config = dict(
    d_expert=64,
    activation='swiglu',
    moe_layers=[2, 3, 4, 5, 6, 7, 8, 9, 10, 11],
    router_score='softmax',
    normalize_top_k=True,
    balance_bias=False,
    lr_router=0.000925,
    norm='layernorm',
    norm_eps=1e-06,
    tie_embeddings=False,
    optimizer='soap_variant',
    lr=0.00292,
    beta2=0.99,
    train_tokens=518100000,
    steps=3633,
)
Below are experts of layer 6 (counted from 0) of a mixture-of-experts language model. Rows are named router (the router's row for the expert), gate (a neuron's input weights, with its number), up (a neuron's input weights, with its number) and show model dimensions 112-223. Each number is 500 + 25 x the weight over its row's rms, rounded and kept within 0 to 999. Numbers have three digits each.
Before each expert's rows: "comes after" lists some tokens at least twice as common just before its tokens as in all text. This comes from a sample of Wikipedia text that the model never trained on. Tokens count by the router's weight.

# expert 37
comes after: "\n", " |", ".", ")", "s.", ")."
router:481494518517455481485476524504532475537511526504495486476519503488472491497528489529501516476511536486487467492519469473532475601487501471486487495507498489518471521476466577508512488481489504505523463493503490511512483473524495501488447517478492551536473507478463471469469523519505475477512526523474504481495510509532500487499499515514
gate0:549506514476512525483518540495496486467529499475495493478527551488516495469470531486533513506476467511500505506503478480472496508567484505506453508506482494451493501509508528511503493525514494492500483540493498486495491517465530478474490442488538498485501504486521449509476502503508499481502465517515513474492508530453534509555493476500
up0:469489507526483479522481490508481464514480500479453509472545471487514495472495521469512489509483507479456509496557510503472495474493511473482482512509489509549554490496570481546493467501470489500494503522515444480543523500510498464489462576503482510504518470497500511507499496505502481508535489484500513470523507521502534500507532513502

# expert 29
comes after: " |", "|", ";", ":", " /", " (1"
router:550501536491472526507458516489555511491507495478511537490462476490520494501516477516532520554460527492477508440544536509482475474494492501519532523525545451539516545497470489499509499469519457493513506510476507487507485518447495475505527503499502482525494537503527508497509525511498491517511469508462496496529541465477499487503475518526
gate0:512492496532512500485485485511503500502458569487466482515487531426497518473545486470494485497499501511477491515524466494524473510494526493520506505517490517510502505490487548536486488542534505525519519504498505468527520501500492523477520500465474517486520528442500506465478542540523515480528483518500439487546483505488482490537457492483
up0:476490504489504493504526539454478515502510454514549511490536504552507498516463512520505496485527542470541488484468478480488512516504487508484506487478478503488505490481520481460521540485458503535515484490510462563495482537485526484514435481513534500523486472529501503536516439497528462497467533475512558529491529514491484513506550515496

# expert 123
comes after: " |", "|", ";", " ", " 0", " 6"
router:454484521498471531476467492493547494516463509489477510509498471475524469530528474559534457532477507510510496481500503525449499470535482496495470548540526468564469529526477502483510452490498481484476471461484513550484466502518469463510525547496501520481542497512494502521517481513483490507516476522465477502500512478501504494481501528499
gate0:521508502507530514497482504469487482497541501477500484526533521509473483515516480521491483477573514523504505479495500520481468486479482509497521499507498521478460518489475516484546509484535528480491482457492557498517515517530468476487521519482517480463557517495479484506500466464504470503484541580482512496481520522549545464504515474487
up0:470478488493501479458545484498482512494501507512497495488507494451541504508554499533496527468485445476475518537524471501477508494482503489479492509480500474489526515504502496548499548512544493470497534474548515506520533527490545502515505490473523458484477529485512558518512476508511505536526499475553531516491517525505470513519470498470

# expert 94
comes after: " |", " M", "-", " T", " C", " B"
router:521540527485514485464531512528482502481536448493493509512479478463508530517482556516496493482485482535495505462492483502494492510494467494519521516536505474544511495488548449523535500466497474496438551484507475517516521501472502490511536479469491521533527548524473508437487516475494536522471451515530501515477536482473488509503515508546
gate0:482504468512482478527488492506478510502498514511541494473523529537507509478490493492478507533471490467499472468490486501482530543480493475505502501508503523533487505486521526487480581549477500506508512483449533415497466519525492490507535479470463519489534476472473481478511514459490525463468472482523491482523540478485514482516506469517
up0:524512515498466455537513507483470509489493498549521494498507522487505530455518524505496493493471478483489488488491501458473501508487466504541485483493496467495519554513514514515526533526501526511529495468508492481503508521468531508500571517493498490469470451493532481494471511517463494505467477514464517508474567458487581470561510506559

# expert 99
comes after: ".", " of", " for", " that", " as", " from"
router:478529490493494502522495491492523515488449492524470544532462431497524507449522475453529501491487480490540505466517493500495516527489472488499545477467499480513494476491494497532522514501529470466512518511495477443555533498476483518501481494511469496547484518522474479481468545508451487519520485512514515457498478519516453519487447462498
gate0:541506490480473509500502494493487517507512489499511506490503529501482482478492540500488505507491499521537499535476482505502486481467514536511455475463541513517542520516452487515517508456500510495508499523453533484497486462506497510505493511529520542503531474480540504472511524528518505491475495477459418499500491428533464461528480489505
up0:509488487442534497483519526466538506555497510480511467479521524516521537510526517508460470517466476510507475483514475509534500525507486526504493532513538506464539498502453486494482494519508505449518487489472504479482489561509514491505546507532520495494535493514507487488532525470479474512460486513467523525495455499505490466533502524475

# expert 44
comes after: "\n", " |", ".", "==", " ==", " ="
router:484503489531475475461467544510532492529504482493499515471482482477464466486502509519491512468520517455477466494515469470519477618489481494482479488538497470496506494480480576505509519508499504485528453523517516490479514502519498519474468499492507497528501493473488487457447508490511492470476521532479538496496503481508474480516509467508
gate0:496502494514503514516481524500489529518464507529509519471519517471488498500488517506489503508498505498465464522464507515510498475511507416532538484510495540523455538484511503482501479509452534505505505498491541509490525538484528449489478474503497540476482509475528500504481493551502504453534499519484507487511499490455525457546500484523
up0:505504539508490479480500494508498480481523498470463486515462455539532494509507512498526506496489490485517534476502491521491488501489478554445483492509477455483542478521504496515513552485561472478498510489534501488500468454511489527489504525499509451524513486532460506479519528462489474527484476489545507514490508508539486519477498508483

# expert 56
comes after: ".", "\n", "s.", "es.", "-", ")."
router:475423536496510439536483488452511497519529467515479504499476472507507510508548482510505488443510522536517520497541507508549520504538516492488507527498513548523493492476479483484499491496572455504480515549498528535490513461520486504512515559483502473484526496515492524520443490532541514493503469494512526516495532486550486517535490497497
gate0:554528492488484528511489474499522475472487503471450494456524505500566468482513460469438559506519506490485507513513492497522503536493502476537507493441492509488552504508498534502526519466528532524506506482469495534547507514498448474530492508496521538525492477504538518539506548503499484465477491480520478492517516483536538462511520537476
up0:459485517502490472496488536497487460497496492505547480540457497497418517508489479503503484474495492512509463490505506525542493495511533521452529490538510521548484501474505469522468490506498467511534489496552508470487514515556559527518520486485467505473508538498436513486495495504487507520485502501505525508502458516483453489476458464524

# expert 82
comes after: " |", "|", ":", " S", " W", " R"
router:522491518505491508494505462483494438529497496499468458503503465484494548524526535526468497510461503519484508493514444520450492486525507535504471471504513456514508549521452521529503453506540474492467502493503511549493519501509490493545529518521529491487520518526462497483533505541465526506457499535481509512516491537547502505481535481533
gate0:534500490523532473505518462503501543527498498510479507534560517462509525485538482472493466522484535507490514529494498504499536475476465516515480505483505489461483502495512485507521516465476514482494480509497525527517514475529470533521529474516492489520483490470479533454497478465464480506555491481542505468552496504532537528519539487489
up0:487498493458524492473494451504512520514475488507518503480512512483535525495524525465514504470435544500553500514512495488526504508493480539504439524508474515478480522486465492534473485476436519480494490476527510505503487428502488526513544480512529508488509480500489542492470474540514520483514494503535527499510554522515510530500535496502

# expert 114
comes after: " the", "th", " first", " second", " The", " early"
router:496503474520506511502455479500531526511482482499474467460550449512502463545550502493530491471533488502505498500471507485484492497510528492518554504513527512521517523507518485535497455463526512464552521550483526502469480508483517501517543527492469468497499437496474534457508486467484490521507530481507491517529495513500499490472467523452
gate0:506535523494501544485541538500539527491530487486575509518488518504497462496529480458495472463507521510505490553514485511544481471498527496507541487444541535491501496502498504468502456448477491499503524472503510441495507508474481476491493510495436532487483518470496520507528522489507495479536519513518454496499516456554482499501487490503
up0:547483502494504535503495537463520481457509555450510522522493496534494489508517492522529521509470506485515503464491521519478484493520527533527506470526529458467426523549465525503509474504498521482491503485449495482486494473515473548503504498546473542524507516458470438512554507539489490470510527501466509514554482501504485514501498479481

# expert 43
comes after: " R", " K", " B", " G", " D", " W"
router:478415468510481484511531489455457464508446515482478501482452488499480561505560505526482500540468506514541533511503504479501515514503498512521464538511515528496469515508480498495476526494490493497447508452461489493475518488473493508516496521509470523493506463540495480508451495534523548516501507532488463457487493495563502523493481496522
gate0:510504423517524537538463510487488513534480531502515477535491545533515473522498487522501437486506490475434480505463462522479491489486502531509543503481512494476494502502509491529520511500476506547531520556529506547503452485531478518508503508474472482508522477458489462489533500495516492475488497494485471486565512526450520503476476479525
up0:513470486421496477493512483514494526484521517500494494508486500479520518501511516489498456491527546511509474479534512475580522509518478518534521465519501522503460527480479531464454497472502468503468521473488483461494490511496547535521464501513457489518505532492486486510485442528475512502510519504519534500452533494498492496507499528498

# expert 84
comes after: "\n", "-", "==", "|", "===", "==P"
router:525488494525513445505479506497534497558512481470461522484476510471504502450457534502542531463498524497479519511508514486496477522470492526485519496531509470497508449562514514465513546471545456467535476532489541487462506472454533519470514501543536468477514488530481495477467496477512529452510493536460521520499494487526507495490482488511
gate0:494476485499501467481537503478549501526499495497483474452493537459481492481466537516541496488503492537560509512494529480495438506487487521546503538491502461450493491466526552524492511509539477467507458507461520459488508492451519513504450479516484460498484498479493519486496536486519528511539550510474503518467509532515513520485510480502
up0:518532513502529539505483506524463504503531492510564516539493457543514491500518488473476518502484488471453487505507507537484518502547510501451486498470542533572499499527520452481515492478477500507495520500520483516512482513503479474497556519453545524499554496496523468506463496493510484506468469495549512491530494451499514486500494494487

# expert 48
comes after: " |", " the", "|", "-", ":", ";"
router:487431501514456463501510481465467493535459490480501465463496470453466508514507533488529492496450503516489495494489490448436498565491508532525482525533538469528485521512519512531507504505523516498534489478524482520539481476481529530481540506520562468479516522502477507471446475497525489478487492512450527508495504502504513501482503505492
gate0:524528494560530459542484512531476454522552501462499501469508496482515484468459489503469499496496501473523475538491519519533479474494460487449491502520482506503466475495529499511544494489520457516510467507535504495468506514496508491502483490498531492494474491480521492513497501470458527505499513527551481488486497491471498505527559524560
up0:484518481500491469476506450529530467492517519503491506489494525508465491537530508568485508491488515480522484472545464522511498472493505495487457524452503493506485487492492507492491491487492488517487512494511509544478527469523498502501495526511513511524480518471489506505504490505515522463448467527524519494509535518516497522515485531530

# expert 62
comes after: " of", " in", " to", " with", " for", " on"
router:470519465545534520501466498466498465482457505490486499535489486478490485472544462495481549495482515462476472510495490467491500592518527493490519511479465491516452469484486506513490513535472532493547506499510481511493504514506499541459481536518516502515521489489490495492460468519475485530494516468501479478481512490490485470537500485504
gate0:505469508500505508491537483493512494499528500511420526490539499487481525497506531567499535507508522439531479489520504500514480506431523516475506517510477492503500483506513505509471495485486518516450485460485483556486460482529454531496492493536481489527495502490534483488475584494488483516512477484489560512507475481498531489522503550503
up0:495491483513483503543528489500536522505508511506506510446492511501496524509496500535536476520481522508523488511514465513501456502495481473480504498500538500524515528510465509506458511496456469544468492479490513561458472458490477519515510478546482523478468497464498527503521517556481453485474463547445520475513512519493511511492529536527

# expert 25
comes after: " |", " is", ")", " (", " –", ":"
router:507480489526442506491504493518540525502526461499481500519474466489516573495489521518490545485500514471501523509501480458490541493475469488490524485508467465507503460500525524476517506473519492529477516492515530520483539461539489464504488531503544504447539524491562488537434521471485519530492482492518463508510490466507493509484481515526
gate0:507473498523532453490507493505531524477510515510507500514500519500519508539471487505522510462512467487477477470558519521456510475527499485488524533562472525537536518524488505506494538435512460497506487484507478431547487451499480454496510538453506488499520485480506491500485535459535530489495479506491514515489508521524548499515455485516
up0:539506470491510481523513517494513512467514483508503489492475535504497505478526493528499500525546476491468523498521475517527525470460501476507496498526466493481507494500516489509558542488487495499510486511436499444481522489478495444525519503485531480476547486484580504467489497466548524506488485503509455513501461481476508488515467482549

# expert 78
comes after: " |", "|", " of", " on", " 6", ":"
router:470550523474502529491444509504494472500530483442509513510496510518503488496520515528500500527496513538511516540519487466507524477492497492477504488502514476450480501477488444486492503504499467497513511504516479512498517558508525482505468511508518506550481506514503532497522496537522477534539517459484463537489506514468470488502509522536
gate0:526506511509540505487462499500484513458495471502514489472483497521540437464518524456467517483469539508462456514449533464517456533454518502535542478459504523512538424476487489492486518505474554513551517504501544462499501531485516512503475502493502534518460499478525505492461481518538498488500507477499495514512514497493515508550487498524
up0:494504477489491503496491548536492524484477516500507518482509494448464514516495500495474494514508488552473530515533461491452528481488531495513508545483490508529456498506524498489493475492502508517534493577477477486491500518500497494467521484493474506470530496483525451491512557511490469501534451475591465480482478517499499513480481488478

# expert 119
comes after: " ", " 0", "%", " 1", ")", " 2"
router:481514475488490443482527524503544471516460488517500466545516541469487482482504479527527521473514528491492498511521471535519506478511471523487514474547477493506461532500531523462499499488472512510454455531481506499511481532536497526495521472542503501475480532470520513529461434528455508481527527489501481468547516472468503516477486494526
gate0:481493512535493503472500450507495506529518538487439525511544450469463518506476499505503516478477480463507489498492500487483498519520505490524486520513447534479499504512525493547476480518517530481510531492523519512555522502494511466534484520475508493540515475523479483466547542504495479467509493495518562493512485507507498473525485494430
up0:489501487476489497550541501481493541433488531547506513497486497527527496553477507486516471524501495487498517483549484495510524502522504501471514483501453485504533549502491470502485538510498504468498501507495449479471510504491502505537498465537490573511512515530506482537514489504505502492496471472500463472470522490464408489491511496505

# expert 111
comes after: " the", " of", " at", " in", " The", " for"
router:465513490524496526504493495451473498489450501440444501506501503492482456517527485523491499458487491475499482494491482461462501554511491521489514479479516470510527493513507502526485514491477509508524488507484462501494495519503502486492540502495533513530521472461533473459448474516501463512486509530468462491503510498503503484504478538515
gate0:467504553514472530494498506419483530543491522470497517506436495453508480503492479539534472490528505501488490489447557521511518505511502548516490570513446528502507527498498495487475499483526509485557487489458538496467488489509528540495518485520503551495538550510438503487517517456524502461542513487461509478492497515476507468503474537486
up0:531486491442534474492524494535474456516484516524528499482509495501487530464468512461504509517459517501524504525527470475494487508501532496512489476522513479477489462514499510487523514524484487473470506527519472511515486489497490526466502499483500435500497465481515486526496515491484517554470516524476484533512423495536534487481538462513